Experts of a small language model: 351M tokens.
Below are experts of layer 2 (counted from 0) of a mixture-of-experts language model. Rows are named gate (a neuron's input weights, with its number), up (a neuron's input weights, with its number), down (a neuron's output weights, with its number) and show model dimensions 0-255. Each number is 50 + 10 x the weight over its row's rms, rounded and kept within 0 to 99.
Before each expert's rows: "gets" lists some tokens that make up at least twice as much of what it gets as of all text. This comes from a sample of Wikipedia text that the model never trained on. Tokens count by the router's weight.

# expert 2
gets: " the", " The", "k", "The", "'", "ag"
gate0:56 68 57 53 48 56 41 52 52 40 51 57 40 56 45 36 74 56 68 40 42 52 35 65 46 52 47 68 65 56 49 42 71 55 54 37 52 56 50 43 51 55 44 68 55 63 42 59 41 40 52 51 43 44 58 37 63 48 37 53 37 59 48 66 43 49 50 55 48 48 35 48 45 43 54 70 41 49 46 37 63 55 51 51 52 44 57 63 29 55 57 38 58 40 34 48 50 47 52 52 49 43 59 55 63 39 23 42 50 56 55 54 63 58 56 42 66 44 41 51 49 59 56 61 34 26 61 66 57 39 30 52 23 65 29 44 37 62 49 35 53 51 35 34 40 47 51 55 53 67 57 66 54 50 60 49 48 54 53 39 52 53 55 47 57 48 66 56 58 60 50 59 62 57 41 71 31 55 51 42 48 59 59 48 50 57 70 36 44 34 43 43 61 36 50 41 41 53 62 49 52 52 37 41 46 44 59 45 63 53 40 51 57 19 54 51 68 24 56 46 29 61 70 43 64 46 53 49 60 52 63 55 59 42 65 51 48 37 47 42 52 42 62 39 39 61 49 54 59 50 53 54 41 49 58 51
up0:43 58 53 58 53 44 67 56 56 51 44 49 20 46 48 38 68 41 55 63 48 65 66 57 44 56 51 53 61 42 42 65 43 51 73 60 53 29 49 51 59 61 48 44 49 56 71 41 58 45 60 52 49 64 64 30 38 47 46 42 30 31 37 32 55 50 40 41 58 57 64 55 57 29 32 64 40 66 29 30 57 53 51 33 63 61 47 53 41 54 53 40 54 60 31 49 43 52 54 45 30 64 45 47 57 55 61 34 40 51 51 46 53 55 60 59 44 34 55 69 68 46 60 52 65 58 55 66 45 49 42 55 44 52 51 42 39 58 32 48 65 45 57 51 52 42 49 51 53 48 52 35 55 54 41 43 60 30 61 51 53 61 52 58 62 56 59 71 54 51 46 37 51 35 52 49 75 41 59 47 49 36 31 44 52 52 43 65 49 51 58 44 52 68 34 50 45 48 42 63 49 51 49 67 72 46 37 53 59 43 45 54 49 47 38 39 51 63 38 43 33 51 65 42 48 52 48 55 48 45 45 43 53 39 49 39 51 52 37 44 68 52 51 47 54 54 51 44 47 54 23 65 47 45 59 57
down0:61 60 41 53 36 46 40 47 56 53 61 42 63 29 43 56 31 46 54 50 57 65 65 64 39 40 47 51 58 44 51 69 47 42 50 46 45 64 57 61 53 56 55 50 64 42 48 64 34 55 53 72 36 66 45 31 53 69 61 45 40 41 49 44 59 49 40 65 46 57 56 59 48 42 44 35 58 54 42 49 65 48 37 48 50 65 54 53 52 44 56 48 44 47 51 32 56 64 30 47 55 34 41 63 46 37 62 35 41 46 44 55 47 39 42 53 60 54 53 61 60 28 38 50 43 38 35 42 53 60 52 45 59 57 45 67 52 70 68 61 47 59 53 49 72 43 48 61 67 64 37 52 57 56 28 48 39 44 67 57 38 65 46 53 46 36 65 52 35 47 55 58 51 51 42 62 50 62 46 50 56 56 68 52 64 40 52 67 55 50 47 45 58 52 61 50 64 65 52 52 53 36 52 46 65 40 42 65 29 48 66 42 61 58 72 40 43 43 58 55 55 46 63 36 47 36 57 67 34 48 44 55 44 62 40 54 76 46 67 56 42 51 50 47 53 32 44 52 52 52 43 54 52 36 39 43

# expert 125
gets: "on", "in", "e", "an", "ian", "en"
gate0:49 46 43 67 57 60 53 55 49 48 49 40 35 51 53 69 33 42 56 48 49 34 59 52 54 61 60 39 62 45 76 52 45 71 56 52 39 59 43 52 52 38 45 54 38 42 51 51 47 43 52 53 57 31 42 69 49 34 56 54 47 56 62 38 55 36 65 63 43 41 51 57 73 65 57 31 39 42 64 33 57 59 56 27 45 59 51 57 49 50 54 44 65 56 57 46 51 37 67 53 49 56 36 61 59 53 55 60 45 66 54 36 57 64 33 45 50 33 56 44 54 50 44 51 40 50 46 58 64 46 67 62 60 36 31 54 50 62 52 49 66 46 49 56 42 46 45 62 47 46 53 59 44 47 59 45 68 56 53 43 66 51 37 63 44 65 53 37 59 47 45 51 58 42 50 71 49 64 52 74 40 48 43 58 40 47 47 54 66 66 40 35 50 36 63 44 61 57 50 37 44 54 46 37 31 31 58 43 42 38 65 46 40 42 38 53 47 59 61 60 57 52 55 62 56 47 50 57 31 44 50 41 52 62 62 41 60 67 55 57 66 47 61 46 52 29 60 48 54 58 48 52 40 55 27 76
up0:56 55 47 42 51 68 57 57 59 43 35 52 39 54 39 59 39 54 51 37 66 40 43 55 40 52 42 69 62 22 61 44 58 49 35 40 54 48 45 24 65 41 68 47 28 42 39 54 42 40 61 60 50 48 65 65 43 62 46 39 42 52 49 56 49 49 59 55 52 38 35 46 63 42 53 57 49 56 46 58 49 46 45 42 46 47 41 52 44 53 62 51 53 44 62 49 56 51 73 55 47 59 39 35 54 56 33 51 45 54 40 39 51 59 52 46 53 39 53 57 33 37 31 41 41 76 56 33 38 59 50 58 58 68 59 54 51 60 48 66 44 46 40 74 43 53 54 52 69 75 42 43 50 46 33 26 28 62 45 61 45 45 22 38 51 50 47 43 52 58 47 41 60 39 45 25 52 45 49 43 65 55 51 49 65 46 56 46 47 41 36 43 52 53 43 44 33 41 51 54 47 47 55 55 45 38 66 41 38 46 42 52 30 60 60 56 43 30 61 32 36 50 54 48 46 61 48 42 37 55 59 41 48 46 54 49 49 43 38 61 54 61 62 42 47 47 42 52 54 53 36 52 43 42 71 47
down0:46 59 56 66 57 35 55 63 46 32 58 44 61 46 47 73 57 57 34 63 59 60 50 69 41 25 52 53 63 62 55 49 54 62 55 59 57 50 54 51 60 51 45 45 59 36 45 53 57 53 35 20 42 52 35 50 49 44 58 49 65 40 71 47 45 47 32 54 43 51 29 39 61 24 41 47 50 56 59 50 53 37 47 38 53 65 61 31 55 35 61 63 46 59 53 55 56 32 41 51 37 45 60 53 67 59 42 46 38 60 49 36 41 56 53 50 46 53 42 46 37 62 44 71 62 58 53 47 54 31 50 52 37 31 38 42 69 53 61 42 49 32 61 55 68 43 53 61 64 46 56 39 53 66 44 60 36 57 67 38 49 49 34 51 66 73 56 56 56 69 65 45 38 54 51 51 54 52 47 48 55 60 49 50 43 58 55 59 55 63 64 48 52 50 60 42 49 51 56 48 46 41 50 51 52 46 44 49 66 47 40 30 50 55 60 36 50 48 44 56 51 56 63 41 56 39 64 41 43 46 41 59 48 51 63 40 66 47 47 45 50 30 67 59 59 46 63 51 75 41 60 58 47 46 45 48

# expert 86
gets: "-", " (", "|", "\n", ":", ".\n\n"
gate0:48 57 70 54 46 37 40 50 53 67 39 63 45 35 42 44 55 48 42 52 43 47 56 33 49 49 63 56 65 29 70 53 60 48 64 25 50 31 44 46 48 56 74 69 47 62 47 47 42 49 40 44 65 57 46 59 46 42 47 53 71 60 62 69 52 60 56 54 39 44 46 49 45 53 45 38 73 52 36 64 42 67 58 80 55 52 49 52 49 56 41 41 33 51 43 39 37 47 61 57 48 44 51 47 42 57 58 61 49 54 53 53 50 58 55 34 58 59 58 37 53 46 57 42 40 58 61 43 61 44 51 58 33 46 60 52 50 24 53 38 61 47 56 36 62 59 50 57 46 46 47 67 42 49 65 57 45 54 39 44 46 62 54 79 64 47 36 44 47 38 61 47 56 49 53 47 56 71 54 52 54 64 45 48 56 49 49 50 50 67 65 35 58 55 56 60 53 36 47 51 47 59 58 48 61 49 51 40 46 63 47 57 58 66 77 43 56 74 50 46 47 47 64 35 52 64 32 43 53 49 48 44 44 38 52 53 32 40 53 50 51 49 60 53 53 54 49 81 48 60 32 43 44 48 38 43
up0:54 35 51 53 59 20 40 63 64 43 45 60 53 39 48 54 67 61 50 39 54 59 53 51 51 42 58 68 63 44 57 56 35 40 54 51 56 39 39 37 52 46 54 54 41 60 47 47 56 39 54 51 63 60 48 67 62 43 60 40 51 44 61 56 39 49 64 40 53 21 54 55 71 61 53 49 62 52 52 33 49 57 42 54 71 58 54 44 57 54 50 55 32 31 45 43 51 59 31 42 62 36 53 47 40 56 42 42 54 53 53 59 56 72 29 42 60 39 56 50 63 50 55 44 53 56 32 60 31 62 49 48 50 41 54 57 69 44 55 59 44 41 55 65 64 38 52 45 40 50 56 36 57 47 30 52 53 52 44 86 45 51 32 53 37 47 62 58 63 44 50 38 32 54 40 52 63 62 51 51 30 48 38 53 56 39 49 48 47 58 53 43 60 72 44 73 40 46 42 46 57 53 42 42 55 65 45 65 49 33 51 56 48 46 48 59 50 48 51 30 51 57 44 52 62 71 49 48 46 43 57 62 46 53 51 44 52 45 35 71 66 67 53 64 43 41 55 56 50 47 32 51 47 55 58 40
down0:53 50 49 60 60 54 49 43 63 51 47 45 58 54 42 43 55 66 53 58 45 63 58 54 59 42 55 53 61 45 60 53 37 44 68 50 54 61 38 21 52 29 46 42 45 31 56 42 52 62 44 47 43 56 31 53 56 50 52 38 55 56 58 55 45 49 51 61 58 44 58 59 38 65 58 78 48 33 46 36 42 58 34 47 51 38 45 70 56 41 56 53 54 45 51 48 48 69 38 75 53 40 44 39 44 54 47 62 40 47 34 54 45 41 44 56 54 51 54 71 57 46 62 16 48 46 49 73 41 64 54 43 36 53 53 59 53 48 59 44 57 57 44 56 44 49 56 50 49 34 67 59 48 45 39 64 44 39 36 58 28 32 43 58 67 57 63 49 50 48 46 42 54 60 41 30 49 56 48 64 49 68 45 54 50 56 24 38 52 55 44 36 42 55 67 63 53 54 49 55 43 62 50 57 69 54 51 61 68 55 58 50 66 44 52 46 49 38 57 35 58 58 39 47 49 35 45 54 46 54 42 47 51 59 65 64 34 58 56 58 42 40 41 54 49 37 59 31 37 62 45 67 47 58 40 32

# expert 127
gets: "ut", "ak", " as", " |\n", " out", "1"
gate0:40 75 55 69 42 40 46 31 58 50 55 48 38 61 46 59 44 55 66 50 44 55 50 47 52 50 59 35 57 62 51 56 29 57 42 60 38 47 54 48 59 63 56 42 32 47 43 55 54 47 56 56 47 46 46 54 47 39 37 38 48 45 50 73 53 51 31 61 40 42 39 38 47 53 38 47 48 39 41 46 44 51 37 43 68 49 59 48 58 50 57 52 65 34 60 49 69 54 47 53 47 48 38 46 43 36 38 61 44 50 64 46 53 54 53 53 48 43 48 41 43 56 33 47 48 63 48 37 59 62 60 41 38 82 61 48 68 46 49 74 61 69 57 52 61 70 44 32 51 56 39 30 34 63 36 53 40 54 65 55 40 39 52 72 57 54 55 43 32 43 61 55 53 44 46 52 49 62 54 42 42 52 49 52 36 42 68 29 60 53 34 57 39 48 66 70 27 50 37 44 45 33 43 38 41 40 60 58 54 44 47 50 43 67 55 43 48 42 52 44 45 48 31 55 55 52 64 50 69 49 34 46 42 50 65 47 56 56 58 65 45 52 50 50 49 47 53 48 62 50 34 35 28 47 48 43
up0:36 47 48 55 66 41 51 39 59 67 51 40 54 51 43 65 57 68 57 55 56 45 52 37 54 64 53 37 52 62 48 36 56 56 35 53 68 56 39 59 53 49 41 45 28 49 28 59 55 51 30 56 42 59 38 40 53 40 60 56 44 76 54 41 54 51 67 62 54 50 47 56 49 37 54 57 55 40 46 69 44 52 48 54 54 47 43 67 31 47 46 51 59 67 41 42 75 46 37 42 43 53 53 57 53 47 40 59 50 38 60 34 56 27 33 41 48 54 65 36 56 44 39 56 49 54 63 48 49 44 67 69 45 44 36 43 38 56 50 57 54 51 35 27 56 46 41 63 46 43 66 38 56 47 43 56 43 65 58 65 67 57 46 45 48 47 44 43 58 37 58 61 37 37 58 62 34 54 45 54 73 50 34 40 33 48 39 52 49 47 61 50 51 55 60 46 35 61 45 37 66 61 44 46 62 44 51 44 51 36 49 48 57 46 55 39 61 56 50 54 46 42 56 41 46 62 38 48 27 54 46 63 65 79 64 40 44 50 48 27 49 52 57 50 66 44 58 51 45 29 57 49 56 51 56 44
down0:58 32 42 60 47 44 46 43 58 50 61 49 53 44 51 50 36 69 51 73 54 54 29 48 55 52 56 51 50 59 47 51 45 49 64 46 38 63 38 47 48 46 41 58 45 63 47 54 65 51 57 56 32 68 48 63 33 70 38 49 57 48 50 67 59 66 55 65 70 65 37 63 37 57 58 51 34 69 35 44 56 66 51 37 43 41 65 47 47 56 57 52 55 41 49 53 42 50 44 61 59 59 58 60 35 44 58 61 67 51 54 38 36 54 40 49 56 49 41 40 50 33 39 49 57 58 51 65 49 36 64 53 30 49 43 47 50 58 48 47 55 53 45 48 71 51 48 49 47 64 44 40 49 56 22 48 45 39 48 53 48 37 44 53 59 39 42 54 45 50 52 32 53 49 52 57 45 60 48 47 46 70 48 56 38 41 66 57 70 51 52 45 47 55 56 35 41 48 52 50 53 81 43 69 32 41 71 50 33 49 40 52 59 52 47 44 61 50 32 52 36 44 44 26 44 46 53 65 46 61 74 47 54 53 47 54 58 43 40 57 45 26 49 59 62 54 54 51 45 45 60 26 60 62 51 33

# expert 68
gets: " the", "an", "u", "ch", "ing", "a"
gate0:36 43 58 61 58 48 50 59 44 48 46 31 64 49 36 46 51 38 52 57 43 47 54 43 64 59 47 37 49 55 69 46 41 53 59 46 47 54 55 61 59 52 38 68 47 50 36 51 49 45 33 64 54 47 44 60 51 58 35 45 38 50 33 55 50 53 58 44 54 39 37 56 52 73 59 53 69 56 60 36 42 53 54 40 60 50 54 72 67 46 50 57 57 41 35 40 68 59 38 66 57 41 54 54 60 67 54 44 56 61 49 42 58 31 53 38 54 64 26 56 29 59 54 59 32 52 50 49 62 42 48 60 34 38 53 66 52 45 50 59 56 47 60 32 55 55 58 63 51 42 49 55 63 60 55 39 68 51 52 51 43 55 49 37 52 60 57 46 56 49 62 42 61 60 55 50 51 54 65 44 53 44 44 51 49 48 45 51 48 60 52 64 32 79 63 63 24 74 53 42 63 57 48 35 37 55 44 40 35 60 41 52 65 47 48 61 48 39 40 48 54 58 36 45 36 58 71 59 66 53 35 51 42 63 54 53 42 48 55 71 66 47 54 43 35 40 44 36 46 42 38 54 63 58 32 64
up0:38 46 57 60 43 38 60 53 62 54 56 53 30 53 52 54 56 58 45 46 60 45 62 37 38 64 32 40 56 53 56 33 44 45 54 49 51 48 41 58 37 46 56 57 71 70 61 40 46 53 53 45 61 60 53 56 46 66 65 59 58 70 63 42 27 52 53 45 43 41 57 52 41 67 47 60 60 53 53 52 53 32 45 36 40 41 67 72 45 51 59 48 42 52 55 47 57 57 53 33 53 45 42 46 53 54 62 62 46 65 38 58 56 73 47 51 40 51 50 54 48 75 55 68 42 57 45 46 56 44 40 37 43 47 48 37 67 47 46 55 68 52 50 55 63 43 53 48 54 66 38 51 61 60 44 59 53 61 30 40 51 48 29 48 50 35 55 58 30 55 34 59 45 57 24 32 45 48 45 58 66 33 40 64 53 45 56 63 45 40 52 43 57 36 58 60 57 57 32 63 48 43 63 48 51 41 61 59 49 31 64 34 36 40 56 58 52 44 67 45 32 61 56 30 47 37 38 52 57 54 42 55 60 48 67 53 30 56 63 54 42 56 40 58 58 45 43 49 45 68 54 48 58 61 39 45
down0:52 38 49 55 53 47 42 52 64 38 39 48 58 60 50 44 45 53 43 51 31 43 43 41 47 58 70 52 46 59 56 40 53 49 52 55 58 54 42 49 46 57 40 50 47 50 55 46 52 59 52 44 44 31 39 38 57 41 53 61 38 44 30 37 41 65 56 40 43 47 66 47 44 49 55 73 40 49 49 58 31 49 58 70 52 54 45 39 48 51 50 49 49 57 56 44 49 28 40 59 35 57 50 42 43 30 57 67 67 42 49 44 56 58 46 53 66 54 37 53 59 52 38 53 63 48 55 52 49 31 56 67 50 69 37 47 29 51 23 60 49 61 45 38 41 62 37 59 58 56 47 43 38 45 51 57 55 37 54 47 66 38 60 58 50 54 43 56 57 52 64 52 56 42 40 64 48 41 45 36 51 60 69 14 46 48 65 45 51 55 43 71 28 39 47 44 43 48 40 36 61 41 58 55 69 61 58 60 42 57 59 63 50 64 37 36 63 65 53 51 62 34 37 54 52 48 65 55 47 42 57 52 55 60 44 62 56 44 76 31 40 52 40 35 56 54 57 50 43 55 42 56 56 32 36 31

# expert 101
gets: " (", ".\n\n", "==", " S", " \"", " The"
gate0:38 42 53 59 69 53 48 53 47 40 58 30 57 79 42 54 51 65 48 61 54 54 61 49 34 44 37 52 44 73 56 65 39 49 48 41 52 48 49 52 46 70 58 38 52 52 40 60 51 33 65 52 45 41 32 56 61 53 55 63 55 34 35 54 55 44 36 51 50 55 47 49 51 64 63 58 62 55 60 46 52 42 51 50 41 47 47 43 45 58 52 43 39 57 51 59 53 50 42 42 74 64 54 48 50 53 46 34 70 53 63 35 33 42 64 54 61 63 49 37 74 52 43 42 51 36 59 48 39 53 65 57 52 57 40 32 51 50 68 61 48 48 39 49 29 53 41 50 33 59 51 59 31 40 61 49 41 54 53 54 63 46 40 65 37 60 46 46 43 51 59 55 48 65 46 67 55 67 69 51 41 38 35 59 25 39 35 41 42 66 53 43 69 33 37 37 53 43 37 68 53 58 64 50 63 57 48 53 47 38 42 48 62 50 65 53 52 35 47 46 65 51 62 43 55 34 49 44 43 54 58 57 50 58 29 45 57 55 50 51 58 51 37 58 62 44 59 37 46 44 56 45 45 69 54 36
up0:53 37 43 39 56 54 64 40 58 49 34 60 44 48 48 61 49 38 45 41 38 33 52 49 44 43 41 16 47 49 59 36 62 73 58 60 51 57 43 51 57 57 61 48 57 49 52 43 39 64 58 48 52 51 32 53 40 55 42 49 36 47 43 53 60 54 55 37 56 55 54 66 48 37 63 68 47 70 62 39 35 56 46 56 52 48 67 49 41 63 50 46 54 43 60 47 53 59 35 46 62 44 53 65 57 58 59 50 42 53 52 55 43 59 65 68 69 52 32 53 37 51 36 42 55 64 50 47 65 44 63 65 36 51 56 51 44 41 59 53 42 56 53 25 44 36 37 53 75 24 40 43 49 47 36 57 36 38 52 57 59 60 54 39 53 56 36 39 55 50 56 69 60 55 53 53 60 58 67 39 39 55 45 36 48 54 62 41 48 51 63 24 50 43 55 34 63 61 52 39 61 46 67 45 52 37 45 53 36 40 55 57 50 35 44 62 66 30 35 57 57 50 50 32 59 39 57 53 51 59 59 31 59 62 50 69 38 46 51 60 50 47 42 34 52 39 41 50 59 51 57 54 49 56 37 53
down0:59 47 49 52 62 53 60 45 47 59 51 35 51 43 58 51 44 53 30 56 48 46 51 44 51 42 57 46 47 74 54 60 63 56 49 57 43 51 45 40 60 68 64 36 45 58 72 41 59 48 60 52 53 64 43 45 37 51 51 42 31 59 47 50 33 44 45 59 58 63 40 42 52 52 37 69 46 59 41 59 63 39 39 43 48 66 39 57 48 53 68 39 40 61 56 56 42 50 54 32 50 77 66 34 28 45 56 48 57 72 54 35 44 55 69 42 72 45 56 56 65 63 30 60 41 45 44 67 49 50 47 53 47 64 57 35 47 65 61 60 52 47 42 51 51 64 51 59 33 60 48 51 42 44 44 28 54 57 48 49 41 63 46 49 39 33 46 51 35 39 41 54 51 45 61 55 59 59 57 44 46 59 58 60 40 36 53 52 42 54 50 54 38 29 28 50 61 38 60 45 45 54 51 49 56 37 66 49 42 57 65 46 57 48 47 64 48 43 39 55 50 60 43 40 57 25 47 47 52 50 45 51 14 54 64 51 42 39 40 65 51 62 51 55 35 57 66 46 66 46 48 60 39 50 52 35

# expert 80
gets: " M", " B", " D", " P", " S", " L"
gate0:65 45 53 71 59 34 61 50 34 38 55 52 43 53 50 50 51 39 43 41 56 45 49 60 53 59 59 68 57 50 65 54 44 42 37 51 53 82 30 55 68 29 47 49 43 51 32 31 53 56 37 46 41 42 37 53 76 53 71 61 50 52 45 46 32 58 52 43 54 53 23 54 42 46 31 22 47 46 57 50 55 67 66 54 48 56 45 43 47 52 44 65 50 50 40 56 34 40 40 54 46 33 36 43 54 51 41 39 35 37 44 43 59 38 52 67 67 51 64 49 46 20 48 50 40 47 42 52 36 37 56 61 49 43 41 39 46 35 44 36 62 49 55 41 48 55 53 42 48 47 48 60 45 48 39 71 42 60 55 44 52 47 52 62 56 59 34 45 58 58 52 48 46 44 49 39 57 59 59 56 63 63 63 38 49 39 46 31 59 50 45 52 40 43 54 65 52 62 55 52 47 45 46 28 69 59 51 48 39 51 42 36 69 39 39 57 56 66 48 64 36 47 56 48 64 46 57 49 51 46 49 43 58 59 50 47 42 54 35 41 49 41 55 41 45 53 49 43 42 52 65 39 64 38 63 49
up0:37 46 32 56 51 55 52 46 17 47 38 49 66 57 49 45 72 51 49 62 53 34 57 52 42 48 35 54 44 58 54 51 32 54 61 53 33 67 42 56 52 59 27 36 42 37 37 62 33 42 69 34 55 33 61 61 47 42 50 60 55 52 48 51 43 49 49 48 49 48 69 47 30 43 55 54 51 41 45 59 53 62 45 50 38 51 60 46 72 56 45 44 57 46 52 51 49 34 41 55 64 47 61 67 50 41 29 42 45 42 57 44 52 44 53 62 41 68 56 44 53 51 49 62 57 50 35 57 51 59 43 40 58 43 49 67 54 80 44 61 46 32 36 50 51 31 38 59 49 53 50 56 53 43 56 20 42 42 53 50 39 44 51 27 41 59 69 46 48 49 63 59 41 60 56 49 53 46 62 47 46 57 50 58 38 52 48 43 44 54 48 35 49 37 31 41 37 59 49 45 60 46 53 60 67 69 58 59 63 42 58 53 60 53 51 50 41 49 51 44 49 37 52 71 53 58 32 57 53 34 60 51 59 46 67 47 70 57 43 65 53 54 66 33 45 52 45 50 58 32 49 59 64 46 47 53
down0:44 43 50 49 48 58 43 46 54 41 43 39 37 64 44 54 40 54 49 55 29 66 58 46 32 45 45 52 48 59 59 65 53 65 41 34 45 44 53 64 66 46 56 41 47 38 64 52 40 38 54 46 71 53 47 58 32 54 64 45 59 44 48 43 56 53 48 49 36 53 50 63 51 45 53 39 68 72 44 42 48 37 50 44 41 35 34 50 64 15 50 24 36 58 62 50 44 26 43 47 69 52 35 62 71 28 52 44 60 49 61 56 55 49 40 31 60 30 60 46 54 55 30 38 42 43 49 52 52 42 51 44 57 46 48 64 41 39 48 54 59 51 51 47 37 37 43 46 49 53 49 38 75 40 40 42 54 45 41 56 45 46 44 47 48 58 54 75 51 51 40 51 55 52 37 43 38 44 69 68 52 43 64 73 43 49 45 46 61 43 50 31 47 51 49 52 51 57 60 64 64 55 40 57 51 54 58 38 44 47 43 61 54 49 52 65 51 34 30 47 51 45 49 44 34 53 53 59 21 49 38 44 52 41 52 42 49 47 40 39 39 38 56 57 47 39 38 60 44 42 51 49 47 54 42 36